Weights of a small mixture-of-experts language model, trained from scratch on English Wikipedia.
Size: vocabulary 27563, 50.1M parameters.
Experts: 256 experts in each of 5 layers, 32 SwiGLU neurons an expert, a softmax router.
Training: a variant of Adam for the experts, 642M tokens, 4897 steps.
Below are experts of layer 6 (counted from 0) of a mixture-of-experts language model. Rows are named router (the router's row for the expert), down (a neuron's output weights, with its number) and show model dimensions 128-191. Each number is 128 + 32 x the weight over its row's rms, rounded and kept within 0 to 255. Numbers have three digits each.
After each expert's rows: a language model's description of what the expert responds to; "comes before" lists some tokens at least twice as common just after its tokens as in all text. This comes from a sample of Wikipedia text that the model never trained on. Tokens count by the router's weight.

# expert 58
router:141117080102145092136130149138120074118104115148141073112105148110170103141111123056178099154120088173062171135117130104133070144096198115143135195157163127111091108086150153167143109165123158
down0:160086108215140166092093154158120174135106172124143089108134149115090172118142103112183074184168103157112105156164077098094115120154074166062110121150110109117110141199139141135091174111159166
down1:114129111133131093129117132133112117123108059101108084108162166123137171178135123177121076159115167146116103118081103137151156154133097117055160136106142107154134174136187106119128091165108173
down2:154126053145119158099125117148161139089120116100159110116119120138175118119129135135116144130150139041140143114175096063148170119141085159098111144148112121108141099131119091043150199091113127
down3:142140153067144119077136132146061146183139167132161164202153173155155146132122156094116127124114115106093126135112182149111134154111118140139154138135141120173130161105128119132073140100170117
down4:155117144075120160154075127135070124104154157150172099150218099083107122140101151142190127059111167109153131111169135137134138152130110127155093114100102106109119103167151086124147141102163175
down5:167127087118151141102121156127137161105165159115149160095147155131078124087125124133198099176130138149193101150126119086073078141152175118095114152152158184085180087109117108127086165147102150
down6:106159133136073103144146137078069194091096129170084130117112159110126167155077154131105138171152092089159123124104117150157162126129186107129120066143095114165146102098115061095166164164114128
down7:142100064102146123108095115087128097113102121155191109155081040124136139109092157142158114092116163136091114135125102099156123098137145179190129128139128137115095191113097135164100113097125105
down8:136152125150123120106121157136144122145158134087102121131087158108151126179089155132198084138182145109173109152137152103175193140047132151156175156101110174163086146100100089182169086123117088
down9:119100151131182136139129119123133099167097086117102141095109091149105143181151156149129073124139136158123123073096116093133137163210115113183122129131082047087095089148123197118111062095117156
down10:172119120168123153101106101111137137107139109151108153126093165134129134124118168190150125090158180110199130156111106100113088081141121098106147192142162156172079141114193201147143128140133148
down11:136145088109112134142149075143149149121096123150152133129140141127134092107144176137160115125090147150166137096116143154140192144175185178109104188191115109146143164073137097134157115096130053
down12:077177072162056139135162165114133151102129119167111119117104190155169137146112088166168101118154168140159147136139123155164150116118127164129128097101133190109097139108157074076096110160132076
down13:163112142107173085083092107112099128153106157137099104087132202186126093099094123078117081120128172165077103058092141088148166057163094160146159115135128132102165193087087155126126124169129183
Description: Table pipes and terms in census, geography, election and asteroid tables, such as Elevation, Population, /km, ″N, MPC, JPL, %.
comes before: " ", " /", " population", " Turnout", " %", ":"

# expert 42
router:183153097132172126104148096128156111128143105138155142173166114113132127118125152115136088075063142117112116123133163159172162076167096121137124129126118157154169160164047158115160081103158171
down0:124129138106114084087168121155128123164091109166163098142121127140161146152213107166135068193209171132099106135151117171108117151190140087136158131105070122127081127146110092180135124096203110
down1:214164137097145092125115125122103113114120134088138120158146119144122060096115152087109106109118124126150198154093077134157099074112100173119129185182147119102140126167157105114136155123072137
down2:074135094155099139150141141198129132091184134131132152124159126094108100076147057110103106143116112139126106195131132101123147142143120140146170116119145099136198164147169126147139126121092181
down3:168115156157195113119122128171124081053166112163108114173118131132137152094130162179144162051106107136153174119162175127110082142148127079097113088151187112137170107153125156163148147189173152
down4:073144121140143098130137120145158090119126126067048146098110129104089158100110084126127112140161168132105106207085153084136150185093109117146096113082109142153099149115167157094172141150180152
down5:080140134186122161145125164112137092132152142151078165162117122102140149095117136204106093094147098096138176087136095133117116059098118131111149179132115172139082095129088195159120177087159127
down6:157123147092111124135127137011161161111111132039124171056135113124129124138122107111108186080150084148120099124120094153105121118144130154125118145133121183098154198100186138120163161154108164
down7:192114131165136094123140167159085146147080167177156200101124118162099129101156134158155088111108133129130096134132107109226127136094131118070136072118125165153145113142105151103144098100146167
down8:077150128080134161120100120192069129100106141146147073158114082094127135057130163117162117160156142136107102150140175092113083110105169117096115129157131133059095121169140117187097110118142129
down9:100137155126160172152110164118148090133188086146118136113069157093081155125172047103169059143132192137116108094115094171139105055138086169117129136121137158143126144137183088123058119142143104
down10:140094101152123155099126139153148126091142081152110152150143125126091137186079064117154145145134103105115156117084104123135127075137135102123132058082178146161116054144119169078111098180178215
down11:180143152126133087111113138126106153134091160147155149143131127167135148128163145146125114084115112147151172142099121137138137113117117165116087132188136109094188148163193070104126165110074152
down12:097108128145088165135176092128108119105177160141148118131086147065186059107173116129141154189103121085082149110141114125131143184129187142130176186118121102112197096161159141171069122149117140
down13:187132132152151145134163160097115153099136093167168066108127139144150176174135097085183161086169119116105157147135123126125101060112121081146156150150145118134187126200134170140127146136130200
Description: Opening parentheses, brackets or quote marks after a name or term, introducing born dates, abbreviations, author names or incumbent notes.
comes before: "1", "born", "2", "age", "S", "aged"

# expert 36
router:190134066114143154113134154071149190089156128114147162154123162140132151153107142096108135075095116061152103103137090187077142104170109147173155122126156146112216104050091142112148115144128143
down0:107138115145087139102138136087110157148146153102147121128166160109109132142143115135110129150095077079184108117192103114068149142172126103099155113087117150143187130186183104064149102127079138
down1:089148103131116167116161133164139122110126056115097161125176053124180118070207097157117117103169215139117156084140086107106113038151094126157155117110122082167136139118166166133085155129172102
down2:131142142091109115125140089096094148070158136127105081131114144137115167092175129089162180183138112142123127168120126167091055113097104151133137149055110108123035073155165130094125157198114082
down3:130090172131100112106051142086127178101121158094149156116116121151160124165118099135135181095099075175112099112180151141135145124132129133147068186155126160123117128170129145136166133122082086
down4:150135116111097125108129130084133150096107181120132157122132143141139157188082112110121156098058094175154101159130148132078141190160150161130061141137130179155225134149162132176143170158121130
down5:201069102149180149068166120132148115191144141176138094111143160181159103164123103121133148088128162122166134073124136164153127126073092066107135092088052132158144113130113133131116147148161100
down6:122190150146058169054125096103135122153146163142124172107127152145164112166084154108104204129154099156148106144143149125131146136145130065095100110103154183122139134147126155090084123166163143
down7:160153155149093163125120092090182169127084122129135181118084145140159103121101141134112143112107021139157104167132102171172137117153135171121107155091176075082125135183144142121151154147157146
down8:117101069128126094104119125107113159046137138158138175137112179174142117119070117110174118143140111134164144070148148137187098142057101160123123165108090157172149166121097144145130146188076065
down9:111161169116134131159140126140143168057097104075092129134079089106104133109167118145165123096133182127139134184147089127107137068130102112146130151121165061091152174150080167114141107155115095
down10:111168141129125128057134129095074074137126130062095101102137133077111094106105142132108099105134100160143128160120158149102087121106103151120104103116177116230144189131130132104155171124156184
down11:168096049118188042126090130115144108093129133097116086138158104168143120134125084153113143143099159126139130108155109058124121118121125135150187126162177126125137162197159111111094160161113122
down12:107131117134127154094155128148105137198093103107103113127121086100131116113165166135125163060127157129151162143157143130118111138125148084110165105136114088146092142124134068157115141067122127
down13:087052115124155102134154174179093037093137067147113084117125101124145125135158151115156139125075179148100139094117136127130113154064119101101165139145132134164077152076128130170126157150144111
Description: Space or en dash tokens right before a number in dates, year ranges and score table cells, such as born 4 November 1974.
comes before: "1", "2", " map", " Added", "aged", "born"

# expert 11
router:056141096120086107151114173177130167109090183078165153109160115082159072079080159116173095092108110185116168115075062140163185171131165137109095092173148141113074106189144128141108114160161150
down0:218116184127175103131112093147134125109138125075155111149159138095146115102087171054131102079134106173113183131156129129135139148112107116146083128125150147154139094227219117087151158149153178
down1:122143098117137102147143152106180157151120120084099136151175084195157167164062151106064140168157138080127107168095166101117088155125155169167159170134117090142139184044139167126167162108051097
down2:154112158170121106137177132103125144101133077070160137047172093143177128124194137115178139076123001148118118138134156126120109038137165120113106160128091130099116176171119141109122110109149137
down3:141117126149119140174118092123173193144103122160160139138112123107105146069119144150164124071167154147180157166132110116137171171127140105122102107097169162102141118161114107140101144162146129
down4:104096140122182097119147109149111067148093178148192151132163145171136112087150112165127100093177145127136072124170133099106174152112057132129153112136126062113142116093130123133117192164085111
down5:134134134149133093142160155080120122110178124084113124072102119104102139125128090103147149160145182097140146137117161164114122063147138090119118120108177143197081056113152171111128091184147128
down6:116164080111153132094157139108137123162142152155109120150058122128147144165108134087117111128196124061137109136092187139087153105142139151063149106154117185158161133003063155071131121154085117
down7:144089100086111172155163145183128120116121143146140099106153138088164136089109103116136132114204108114127116136105169101134146146130071135098197121090103120121151113078141106120142092098091151
down8:156095074087102123134127193130164155123201150172145158131116134102094114132118154094099114179101190120119157135116127115113156202139100120079185169194186136115132136129112115155109122224121120
down9:144155151161171105080099142117050125169122127184122118105074139085152143125109127123152125155105187116132138114129156152182143173090167120165134139070160228182113108078103152152142090173178120
down10:148143125160085075094087131099128079189146151214075136090110139163157105145091078093137153194182123110117135132140159139103133084098118124154109142155075110130161149085108110102122173075128141
down11:117117130128113132099139107095046127097082084099113095088123109132150058136149133134124099105113093160135108138133121134116165105131140062061147077080106105096071127196149119167056132115177070
down12:120122141150169087164125096121125182134118105103169107142158096124127129149155120127088155157077121151115153147177110141137113112125109166161090154107106093099092153159169087112166154090088095
down13:114117150134159084072102116150101136167093132152081141080100131139122121137118160166158131137163168092103071157091089145145110077132164114117137084145083157130105183106152109147083151121134150
Description: Pipe separators after numbers in data tables, such as climate averages, sports results and vote percentages, plus semicolons and %; tokens.
comes before: " ", " —", " .", " −", " +", "."

# expert 49
router:126089106079123159086116126134090164106091153100114099080148122142146110116095085120157165084064088118113121120107108103092123146149150152135148110162101165096188160051139104110145118104118111
down0:189130144186152148107113183121131093109159133090096079113206156124142100156133093077144132122132113110125117174123167113122073221092138133111157092157147072139131070097183099135201099146144163
down1:131095095131124083148078143112165090099103153127114118160112096156105120156081141124120087202104161120067097112119126120129155153170118192126101067102169098158125198152093097171162173103157117
down2:043106113136097130144157084156125144126126140117110140150036130118138117149123136097124116151151107138166109159156126127138131131161138166148138115157117131146074139092132179112177190132092128
down3:133125145190144141138094126134189166167086102156190117156125137134131123178149138195146072096168235186053166114116169122114092098144146097179153118144117110103137131131107098127134126117141148
down4:139123126204124141124154132157125105168148134120137197172129185044034116137138113133078109152108106098086134110103171149168173150157110122144133073111201124140090106123080147071114102137115054
down5:185062071132142069084126100128074109129175172138110078139083129140167118199095098134142142079140059152149092098128154139108153187124111131121119111141119173154071115138150129128100125112140127
down6:153118077131080132058162127101156129162141104126070126102196171169139208221170081133160189101124124097174097154169133108090117125094114103136163067093168104083148094092118161122093169193194149
down7:135083121077161083162134127119116122137115069160105088076151147117102187117139076134157173152087117086147104166117155098078074135098107119102179112125152090070059066124091080128086095160163100
down8:152082142078197144168144115105135136135081140104132090113159108145079170128150105088171148141100122102102124179203091083150140103135194131192112152155134078107159136144098058166134118129074064
down9:183159163126142134156102141160171122130141159168194127172168095180091195128123150140142131156162170156110110125161086115129113132173129120145137111150148090111157178170137122139130092116088171
down10:120102114131104091150158165103103144132127142192136076153144123109106115138113123085120148190104122133137110095205139131151192178148131161135101150109220107152135182119114140217129119099080124
down11:187165139096110108204115128156176170101145134126175128199164105134094195111150144165169101157118103140124038124183094047143143155190134156101131174160147125102170152182144123099180093101019151
down12:086154137085104210123148164136157139125125150175110109108076156170129124106187138196085100138150113201144095143135110139152166130164132135122145119170132119148138140190140105140138166142184114
down13:157132142064156131111095076091130122129157156124199092137172197082135143142077106149179119100123093158144098129113134077134102153073073122112109165123180162135129099095057119117127104145120105
Description: Individual digits starting numbers in table cells, dates and episode lists, e.g. January 16, row numbers 30, 84.
comes before: "0", "1", "9", "5", "3", "2"

# expert 39
router:183154081099132094149072126097090123092151101093061116042163158147172177139129163155166123076086121136133096123104133129126179136172180139146151191128116113077163125115102138130127133128185157
down0:143112124133093128121137114113147121040172088122140111123127153129100098146147109156088124148173102099144155117195128132125107078168113102151095165131062189158058097159145136188177150140114108
down1:163118148094166133216128119079095174104156182104129162139078161110083135061132090133127126115136151109129128128118097098199143106114146107061150156189105123125056137175126176086076120136125109
down2:136139176071117113148086124156085088118157159100123142118120126131104119143149093147139165141116166146177152120175125144148151115165110128098105132123107105122126096192156101156130136130107131
down3:098148087189048168169115141147084120141150088148113103110134187104141119153109116152210122188120087065182163114170184139106100112173141150107180101099126058138156114095130167158079125149090194
down4:153074131178142122216137122131174114143126156084097103153122103086184110092184107150174145101101126072094083075126112055114096117137118173098184128199046119109126164132150153096136084101147099
down5:089162115150148151152082158099123120064168104113116187123182149123173143088165147105092133153123137109136168112139152133103091137109163175145131140078135092091123118144080121095161129124115125
down6:113103165146075104155118140102204110095170133157156164112139174175184096131115110136147186133116095152051116092097151117131123112123151135117155130108147070100093133098145173117140118110112086
down7:180166197157103155148082165129114095121072176111153158172137098147131111129152127166114151099124139151171097205146199146122175171167120117138086154105114169142165195127090129135124154128096145
down8:145128138161151149176139154134135151143057217144103142145137172102154168116132098088179133118128111088157170182171086134157096093091076185147080102184095115072145137096146115105162155157092175
down9:113125121153156098145137095147140145121095176069081107110090143155154121139131159132071146107151103083162110121087091067118140125145115107112163109219177120156113178189097107120105127186127164
down10:103080118143128090088065110145108116090150155073128136149175178131121114136066164091117167143117131069170135096110144122138161149189111114124139085143110046170090164127098060177148092106118129
down11:161118169134166137103066138149182133102120188125173118152118132140144166142116131166148134121158121072160176092148123128095132120149172180121141093077119138115141149090123135137156159095132101
down12:160169070164131078138158139122171171164130153141170129180173100160076101108114118147104122116132182091138101101188180101108112135099155105143078112067153121160106127141062160103135103099139111
down13:091132143146120132100124118116135177079145128194135160102103103068079203147163112104174140182072092065117070194166130069172100095135134190151129090182161115150111167096159150114120076113103147
Description: First word of infobox or table field labels after a dash or bullet, such as Total, First, Died, Coordinates, Key people, Career record.
comes before: ":", " place", "\n", "2", " /", " Apps"

# expert 51
router:118099094157084187166068177137046160157137121136079102091112120089159098083145068131121173110131095140177125126101162125073095130190151101045146154154139108131203163056116141116177141154112107
down0:121163130134098106086135144137096111148113175156155095088105094115116082128159122161117128168125158109097114080087141152139121147167137157143151135145185166079165112113118128150149145177107121
down1:142122170149127076114137182141135177146107115173149135112137089182127068148137136076140131171138090137120114059138168122100120083154141156165110086153143184123121145145138111215096070197151175
down2:062119115096160165104106160130108068115112170140141132112120108129111122188087093146075127107106163100108062118205156127165162072155094159164150133100158131117201121148145123110089116146133154
down3:111101158123140098129134085124111170091177139164167127125132125081132119114133172199096123155147132117085159132119119142114160122090119127107154102123031091172124141181148122122154083043133094
down4:172115161160128113121120128057075111161113128137160147138126139104075159179109108119089122160094160145110139097183141139130164166082102136115102090126084178087165128139097159108100155159128125
down5:116120195105176142149163105100115110109156160151119177141202093103119134117097143179098119142107159204146069079179142217113088133121165090126126116162086077117128146111111114129207158140076105
down6:141086128147100138095088114127138095125105109120117162126106133059143104148149082153127135102154084198226147149092115099094106133118147116130141131187139188168154118087168152149131194164104083
down7:136185164102116118137116075122141096137093126111069185107170100142110143118153079154116168150146179100161188137152129131131112065102152145225128136099137127116135167102176176145133104151136162
down8:168172100111127081181119050155117102107131157104145113085121076082159132134124160118152110079056177128161133121058147081091125153116183120203059096158088102166165078135134080095158148116120127
down9:101154115131090105181149117070096142118185162145098108123133080076147148140083120094138146168107091125142096083160128078135081047204085121116092033151097129169128141093130150160121125103107159
down10:111158193100118143079119175102147118109140172197141139121122106133092089163126143115085167120162110142129107130137095117133157106089140150126072101130113124116179133087124138157063125074125160
down11:158108082127063141047124158189080101086169118117153162113123098125108113118129144138162183059151178135113089129172119118138124120125152190123082112154070125120174116122123088166146159076142076
down12:140096121168154160157123114113146098141140098108154091099129154177120132180108128119139075131160089132158101145165125145155183124139105123144104136122212156143100111117131117127067108155186121
down13:133093100114092090081167058129128091148154109191193119172120128136203168115069114039092077096102080094138129153166141179144120071192099125175133141107098150112131164162139120162129161138148146
Description: Name fragments in sports tables, often Slavic or foreign given names (Nat-asza, Dod-ig, C-éd-ric), and spaces before numbers in table cells.
comes before: "1", "2", "3", "6", " |\n", "4"

# expert 43
router:152129106114111060153115113126147117112079125089122091122071140125181118107065153076161167158169118136089123152081112115180112093111136182124128123169099155059072122120148221080118149137125151
down0:081125083118112112173155118142129109106144121200199200127164114135131099160095134208089139125143108111162138112090088148124121089093175117159179121221128141164174109078107134188213153152084096
down1:059076108108150106131102186067135120129120134105123091138124132140169158143093176089115134101118165159117112180064131135153141126081118144122101117168178096056114142142072064113155077134184163
down2:160113109140115090149122149211089080136083139130121114177137146139138118106056105115154113170066150086140130128149152115117182124140161081088131121150103139147110106082150122193092137113085157
down3:159120107109132135123097112070108181162116134113137119199118117103168125136207148134102148104106170119113117140085162053095166127179109106091135137060146146130184125124144173111102139171119107
down4:108138136164134102059102126137139092087154116073183181136170101120130137096103096169142178104138139114166112089146148143108111133164154149113145141102221094139166145084122099142163128078101109
down5:193136152161144129082131109150064131112151143071139137141115126168138108172130136140173131134149154139113131120147139104086160108142103142154119129123135144071080144194174126117130065094122171
down6:147103152117124147156122136059144160126151124154051104093156131104144156131139089115105120121100170108125124196150066133124125116121138209108106131094164175146100077171104081112100180132081140
down7:114114111127134137138107096122082160100154113157160096112130158101106115159155117140115109136161089117169167134163117134126133104105093158140098163117131152094155154103151158122097189143123101
down8:160137081135074106126049083096090133115184213090098143109113159143111169152161094125143142114167109132136086118132083175094129170198108138121131110066128122117139142039151101111072170118070171
down9:124130163168076140118120150132108094161146136133100141128151141146150092175145109166117114117173183092123196148109132103171110165141092101131184102184085105151154141084163133083089132078111080
down10:137135110129130144102236166121107089140107144153126094147142139153156106163108118128098165132124148157172125162098109126099129122074124108208116160104157174098180117071128152162078195105118152
down11:132097156136146159135124125135135138202175107099146181138153159131139188151101178113121081102145097166125172130137093121155150161140181171134048119125099125165151139138117158135141130138137114
down12:107091195160094098175145107106157197124151099118170162153149118188127098133169161135116131148118158138115131137142170199149124092119122167146100123166113118116175137083079098140179126155104097
down13:080158105091080137113121088129166198145089130098178121110096088132103156117156158081142073121153155122159071163149098119074070140108168106116169152109143092127094110179172113103149099179136113
Description: Measurement units and figures in geography and census text, e.g. km, mi, million, °N, per km², population table rows.
comes before: " ", "^{", "%", ".", " (", ".\n\n"

# expert 57
router:192077123094151174141103164098096096138098175116125112114080176093161115119114049134134168123126076157109132183105199094146146108073115104121128165162157108115131164079128111136101076180151106
down0:131163143088103129142154113210080125152100126144142102152091097171107139131119137123143099087086086133117103134107126091135125107174090122092160170104151155102122080121146127144081057115132061
down1:155074155143141118156097097133103149135078113094123148123125148113119165161115181149132175140107051152109052157109121129177182140093165144093126105198123185100144147174128123138153107184081117
down2:098185141164096145129124150127138189180165151159098150124129142144147119125192055071095143091187155140161150116153140172159139092131120170171135144112113172151100104087160164110075211095132155
down3:138134141203142159133119129147093078098162179136137173110100199150167140141110124095154136136178125113118114122126187169063096138108063059095156064147123111111103030128157108212083185087173142
down4:112132156172084133127181121108110149193208177160153166160096118183086134121130098130131156096154153116130094122073061166088114109145177072171113152119128183179149116119145131048111187086065099
down5:103165153114083107127134168144098126110097146174059130062096118183202139082157130170168158117147128131137099117098153126094159093122087150059140081141134102101121084129181128115078079121120166
down6:150102125117108126103120129119081125145134146139134138053096162114141165113133092189163111108161087149103127100100214131196112111088109114137117151171158115125084154109126089140135096091102145
down7:146160130166119157108107113119193180071137158120163202151100128187140171143065159160157119121116098144173094131128115141158194120154157106160125132123142144139146103114140153159114065098130131
down8:115170164154087161116126176142104107194188138157112177104129088176143071138119063144140154098178165180094137153117138154099114132142156095145084165142144142126115157098089162119089106116112110
down9:142074092157113163137148093105164159089178122120119120152133143118143139128141136168130143178087090095161153166060072095145086127166131135085107113122133153177153143169150133134107191131174124
down10:104099138155156114161113153118119084058082162093137110176163122112141070109131186208146065137089143080089084097106138073095154168186100156128183118134168170161165149107120159140102132143120150
down11:164146133116131136199155123160121162123147150128190164119158091141156122121171133059129129121167063172109173133090167098164134125065130142100044131139108093179070113140125155090133141137146159
down12:135140122151147124105110150132115129181125124115163179145121143112084130175153131123085106043141121141094129160193189160101136189106205164182143153112132172137129153125156081144167133144094156
down13:072158146149167095160173127117114116150147195180090147083153070174193102120138092111164135157162163151101130066101114129106149165156173063120159159144140155147094147100129100069139110096135143
Description: Digits of vote counts, percentages and years in election result tables, especially the 100 of 100.0% totals, and in dates.
comes before: "0", ".", "8", ",", "7", "5"

# expert 45
router:172134086073170160130102088099129130135141129128117089165194066125164122078110120159151121120109110060140138133136085149071137127166057131144157181151136119067164089012085166156137128147105155
down0:172190129128124117163170144060112172095152170088072149083171086106108136155133064099133134161189121123084075154199145086110125211137149130128090163184138112111143168111138120140150122118062160
down1:198109141131115130146103111094090112144170113144132118123110102094168116049147146099149178142151130138177167121180163099086116025091120053110087110143100169135143163142150140078174170113086154
down2:124150130134104116132159126099111112140152130063089173090106101105162116142128077122093191134115113109081130167182090136071095120138131124170134121109089107111151122138194114125097132121160169
down3:057118118199139107103183166101172119128136152137132156135142082112148152124105121099120129109082152149091071069121098133167150188055142215143114134145170175132063142116133061172143133060139072
down4:160149140063088080153023154144097071151100149098157111096135136173125108085133094142179134118164107097159091163142166132157145161141165170141085126111104150076094196116161082112136139090063130
down5:065165110103103131142095119115101103107188142124092193065085109146163124123115065071098153180166122097224151107121129146097086111155121221139092184145122194174157098070178173130127062199144148
down6:150157129084210156086094083125130142138042126099178127178151174119155130085089140120161177077164105178138088154102109115152089128142076080113082176084079159116177117188096137097104072109099108
down7:124140122121117146119131103144123105106194093115117128103085172092123138211066105169113166102120157181095156125118125176115128115106065188098144134070108154171090152141146156153176162116151133
down8:081163098122119163073098126169147162121133135186093162115085203169171150108075088085163107161101106112155116129126132201150115082125091124138108115077100189114130073105116139168124141151119126
down9:166137108081077125123104133146116176187163173202161168179153102170139117057160112168181119149130129095106098098139168177156171130104170078170067109130104176135188158060113176120099110060077125
down10:119105107225090112129074189109099172162153177106157147152137119111063138186118135113117144113105159152117063159148088131139192191143178126107093102160149164123150134067135115111160125077082164
down11:156125127196115169071077169138146104164115099104158158160117107128107131125155142127132173088099095161112100115116124109152169166159178131122124124192130146067170164126109114119137147125123154
down12:151095183161191121138110113111129110128106106085161149160087088128077138115145139117158160106110118096111134097200128064127219155083154080148129156216160087149168119154138125111161134140054208
down13:160139169094151167176109082089124117086178082100114086105181087119125140106104095101123108084147195129163099200136092187152109144144119161176138092194105112157160108150146126156206150209141163
Description: Space or opening parenthesis just before a number in measurements and tables, e.g. 6 ft 0 in, sq mi (8.34 km, density (94/sq mi).
comes before: "1", "2", "3", "4", "5", "6"

# expert 5
router:140118153136183119148124175102097136121098104130160134161178125143108159129121097117163142108099119152101153114083130099088132162135076168078121074132097152088161128124074094169088093166123183
down0:080124160155148135079122125192150176151128142113168136145169145153089119171128107122167173080137168125093130141229111127124110118145147157145109164099148129209147200126114072121188177180104137
down1:137139161159134215125096124115177140093101159163161122156162134134100148157099163101112094074137081082109076086143141135140145114164108162124191151109133096113153096094122098168093139093114134
down2:105125054113106109090174136098080117100182097160129142159139142095116095132123103138120110105064138126115093123075103110132140169080118180180114152130156105173109114084119065129104053106168073
down3:111109157085118184115140110131072127112157148137115112093141112132158172129177110131171161102185126131117092078184137159100085142105151163178090124066164146163121135130060195119110156149163129
down4:054143075160108114081117127125131090156106067138187093160138101145087136148109119128155165125177118188136153097017094088165141060124152101164105101040103069106093122087112177098058148080154140
down5:129148156102117111135142130160100114148106077093154184108176121187139151142122102115058188105092124140142152134080086160140144177129075126078117123072107153126145107113060164096067133071135114
down6:077153113184103088100109144122165145170144184098151133115134148167113177194047104116093144135122118074090108083135106135166171146106110147114134104108115133149158109125157105211085145122109177
down7:127150146099137117150139103165153117104085113140154216137104149210125144136120135084088117125141120087105099133120082187164145179163094143076147121129079108134121126175113124109103097085100164
down8:199090134063116140150089066137126154161108142139183066198147113116143098111089171160085122145118115149072123097123147116086188153140116124153136055105132085167124104119131146098170155143140146
down9:112139112077120171122137086107070091093170151135131132105054143135143095143158154149122104130120143110139129122104098188111130125134081075109135103065142132145124040127101167080080108117138067
down10:121169202145164152048171134153172130071137137094111166061129136127146176116158063107094129133120151166163130159160121157128095142119064108115141113152065173111135116150126130099106099150153141
down11:138161124111120146077125100145130124177148139127185123159088103174166077147167068100107141137144133138102154092074086097085143107114141132219142067088140124145101097073099160115089116086190111
down12:160175140079108093122105075118155141158099120102188153151064141142127127153122150121118136064126143129101178176080189130099089105146111147147139101125196070114121105154100109064085160120182150
down13:158123073120169094178135105112164107101122138095130119133097139140151104117123132136144102114117106129134129144137115051131155128180123111129153149189118101079123153174151132075170060190085114
Description: Digits and separators in track listings and chart tables, especially song lengths after a dash or pipe, e.g. 3:41, 4:10, Billboard.
comes before: ".", "3", " |\n", ":", "4", "5"

# expert 44
router:122128114084149147126108122144100166108123104079149084117127132153137144046181094172126093112132105041188186133117155061127119166144124107155140135174073085154176166080101123067131123127090130
down0:131102130172074126159139126150114207116098092140181145098102140155117156103098126128161182143161102110130139168112106159167142145128126104149107151159021118162148142149131118112108174192107140
down1:175086164138168180154159113131133137139102120158111154107069105105104122113143140054172151138145121102173134130138133153105146085100123126150127151154153137183124091205106121096110137131112132
down2:151135105173172081107131149148150140057101239101181121106118092146092139206111112168160138149112100079118069144151154151134082058110131077161189121127114121144143085141157139120109118138158043
down3:166097142183161078110156133089170135132101148149123119124152127142144114109073157104155151128105099131109186057107100077145129133119121123143156161211165128198159067154114117147144091127091178
down4:159135166099097134144142139146153107072084063118146107156161085136139133119121115102177137170107103094126120136077139091093064148061059157110148177166152113191111128140147120139133120115122136
down5:098188166107143100130181174174128128132147133133186128124105156126113133096104146109079116132135178097090162184132105170139104117104113123153118159100029135085125129147135124152129182146127147
down6:155093113133187098100166085146182144123124132114071129160076134073128094119119113106103106134106113098159157127145153136138130114137115110109143126089113126112097149144161114129124179117045183
down7:099113157167134121112061081126114140139118061157131105126139157105099162135133155082110175103050082041119129049211187084174160168036156109102098134093119078126183074107075156170143126174133115
down8:183158143142100096176105113168071117155088082143167135151173128173105120189107146131137138132096143112154097152097122071128097210118177101099141063104112108092129114094145155071158045149165097
down9:152160137108065143107131133157146151147142128170119142154083109143130151119143077180133139098180190127140145125096132196096135096174145170118112144107134217162142174118155123092144150047123144
down10:137123072118090123148100117178065122142116141125179112154196202144194164083123150159156072137105092134138121142113136140097161166118179157086141118170091147076135156088148080165094142113133147
down11:064135131144081090084148163122150147105142161160083089096146209110156142117116140140095120154126141096108090104163145083154118115089096131179126121027103140090114148104125100095123152128166148
down12:129167094116075152096111131101122143097148185196140200093126144117156170133138101139171111098135128126159150084144122147106125120163137160120171119061114198059158147094122086144135081125136145
down13:159121077127159107113191157112083119072160133075133110125092121120122092138151132179079079177135150137136157128117146193121071102122060144075133102111105187089121153109112134093127116121138102
Description: Digits and the space before them in numeric tables and football goal lists, such as "Taylor 41'", times, percentages, and Slavic name endings like -ović.
comes before: "',", "6", "4", "7", "3", "8"